{
  "n_layer": 8,
  "d_model": 128,
  "balance_loss": 0.0133,
  "lr": 0.0075,
  "beta1": 0.93
}
Below are experts of layer 2 (counted from 0) of a mixture-of-experts language model. Rows are named router (the router's row for the expert), gate (a neuron's input weights, with its number), up (a neuron's input weights, with its number) and show model dimensions 0-127. Each number is 500 + 50 x the weight over its row's rms, rounded and kept within 0 to 999. Numbers have three digits each.
Before each expert's rows: "comes after" lists some tokens at least twice as common just before its tokens as in all text. This comes from a sample of Wikipedia text that the model never trained on. Tokens count by the router's weight.

# expert 44
comes after: ".", ",", "5", "6", ":", "7"
router:459529516504459554573519479586490459509530539537554457549575511484607512467584457582580527508417481431566478532614566441559542523511482550509505485501506556497353499623431518481410526539491514405507526580464549488502568520576482522495463456499406539483493563550506476541497537545591457525441469481524504523526439517474524544522553517477608491477506386432530442554419437487511439458468
gate0:454449490493468444533569536556540520598422454509474431398587526613526483471532481490488496406528492499445540469494519418449507434573404507513482488455437518565510542486533472421477548523515439469570416435496485450510379575540446422544587488525458459537485530431493541452554428517519452477563502525458464424484558508437514523518430612464445511515411403512553594540442482487474500505489
up0:539506514436552468505528542533438482446618479483532520548462541489486506436536566441459603485588521515483498488621516518553539539532474557415477520471465458531541426484516510499529456533466441519455465606558489495499500438508471604491439517447518444512557470502509459580463492545399528564470514406560525498478511436368522497453531388522525512533545530515432441482425475546430367379482

# expert 125
comes after: " | ", ".", " ", ") | ", "–", "; "
router:462426519493449489580548456556429488440586544495477455575586463471560408454536466503536462536506446461498503503426549440560563451468452531461579498470508630483474503576463567445514536574464534425456528512417487558511509493574520503574477457545502468495536511559452436497546551590581530533517568475535515453545492420438496386533497421485555512498556424413452526486455486586520447399550
gate0:529560458484469528513423521514428505439462541515515534540530576456469594580425526517526507455413541429498477480512548430567405461536398472422478501418537472532533520532531533507572490603548475532611484429534502469570468468480420541481539472593457520580553531485540573585518477513470530519586451485387568409504516431499458517384431458448497467483452498583499569489521490574510528526497
up0:526466478529554548487416447549561488469487476531520445543472549527401535540557450498549423437521544519462536577473566510470575445506430457570488475514558485495496466531532470589617504512457451544486495553508502376570483554461484551486497454600433477429533534510454463549562514528466489399572390476421573503414550523556508518501446427423455584535416490559529464455478539554598557511512

# expert 25
comes after: "2", " U.", "1", ", U.", "C", "S"
router:492510443504416515518458480485513499474496455507524448529562560564437507474611508429517445487455432479541583434550553523525494468544455461522473495427432625518440482567413452555407511503441521424393527559467506408496504411527529499453485487418468508492544541459585435581389431508494482559556424461501551484508457493600515514516441614525524474452450593451566513543485446458518474500482
gate1:435523449524419490527541518509499496455524474516484531512491469449522471583527492444537382558468520407576398490543491543424362517522437508424525582464555576487531545517559461470446509638470572516530457510471483507452520526436451529457528493479544513551508487497535521524436567546628530492453578539597403491538531534578493467558418473521532545502473508491528399454497450412595520478464
up1:544405582517595462561413465552484532459523470476577516510502558473525525499554455476432554529504553525436523476549459544553575551440584536523547531490454471504469428559523448503469463432433488476507517557522520537526557477540447497428560512485568456533524484491607534586579503403369431496478421470470400544486433553418490592483395527475511486518536508495523567543482548444572489569577

# expert 86
comes after: "\n", "- ", ")", " place | ", ", ", ": "
router:536490490571438518420515448528404607524452540473498492454493541418441520496492453384533524476474479442531437560414431479453518426473543439554567520513521509494474551534499512497536524615472587493426592485442549499457446468559438529498474524449453522486478427528494492532463495634454474640528460501438495540632470532434512449545436508435531552565553427473556445526451488538525500520513
gate0:551478496546502380439498564510486545476524468473563502499472535526485572498447483555502516466400493454467527516424547469463494501499555511535495509495445605557469418406551562510533509444530447463498532543462541456387444581573508518534496494584407538457484542476492519450410477450486539570565477488560553476480554482473390477355548488459390483555512444456437410490568440495562474572567
up0:577517471530456456439423510534589453558456468501418484437517545466454586496588414450452562508525523494447552389541555607460562567432519559522473435426509474428448511417457589488525511496517489536516487527478483487472535625550530409466571446500568531524550482391505499464475384492394474483418471523511430480570536496523511456472516484483490513550470524470450538453493428574497437541498

# expert 34
comes after: "\n", "2", " role", "1", "9", " An"
router:467533491551459606510460426554474439485506490605438430568510525478500516436560438536448521485489507446548612560487519493508547576540510452589557587493529491439450491531467471472495516443467538546483534491573605465611561526587463429494475470426469538468445579531460516474501499453515381519565437565473538536509415531477494451519512563446521581484571464509540393500471535448467414427445
gate0:502486494461499488482521465511474531575543419503539584450593491500505490569394404495465494439413508560486463476500573573385439392512522626500375480471562520524469529422442479508481487480516450540494552606491493448494555448447467592572499526484554362554555533487477506458540543532494440532598558481488530399491526484517471446541500571494462457532515536436505509514496594540487559505498
up0:641571529612460518597495465472511599494458538534507496505435522515427551522448463501510383455535441493504510533497520547462540489470476571374499492503488534433511424464509443515563482499557529470505549530519493445460502492420428578525488520515465526458498553504473531472453564470574480537450511482457457438520404495512471456454502507599579508452547557510355493527546641596522558514437

# expert 0
comes after: " | ", " ", "; ", "–", "| ", " ("
router:475534460523526508572468424502534484490528444508519434467554479511544418479501498485490451471544463466491523497416540470533563354438473487445587493470448548480438553482414558492442566542423451515437523511421461538451568452548480496582532485472517455561469475513444433605445515547523541566511523470406514502422491458486462388526425569438446555457543409431432601556478465590532463519558
gate0:534432551526459475468554482532517474517538570433630317471503411512556511524511446535507595508456589498452512421558557496525537562494557443550454524524439360461452418510517489529509420457499471475483567557530516486394551407486551474485555440542517496482456527519461549468507531500519457525404532434513489527529501508502534439495580465537461537430577468472587460551458457533470463536437
up0:431433473498485486467464474498539452408532385501546632471506518516421497550455447510483435466372530496512513524526563485579467480460502455526579567455514443487454568480513498453488510644415460446571491493503493531482419518462517563390489474521509520498501577493528408544509417546493491514594440393519501567463519494482422569465592566525491515457396483485439501514476501477439414472506

# expert 102
comes after: "\n", "\n\n", "0", "3", "6", ")."
router:522582460495495565547391442526512579540431376524494463458437588557448485503502410454558489598545519577497545495516441418530558532514578475598498532475409481424461507597423477442481527445524547566601454438519550468475548505482497462525525550461500533403492448565438507531470554479518465528507493520490483517455479599590573506575504545513528545597499547507503511589487457472523442469531
gate0:517527532497537539428548447502379486453559522504522435408554560540543494529560508566538491509502582486488497522547446538568598519491531526474428454486486376518528394509534515443505524425567433526448459457527494515462540616503462533537536416562471513415477553527521363512558575521549488443496475518573572474510495538441436489512479455539474547542601473467497588513444492480569520592593
up0:543493495457505504525433450518475461421469488501490452508554501418562519532481535485508513525442498530465548572579509534520555490512424543482462433553501509440534463489498483488513630328457525524477537407491510586489508480450534493527463532530478532471430571548548447587546494546519426521574536555574531482374515391518395543491424508456443528536494442560493523542427508492490550626384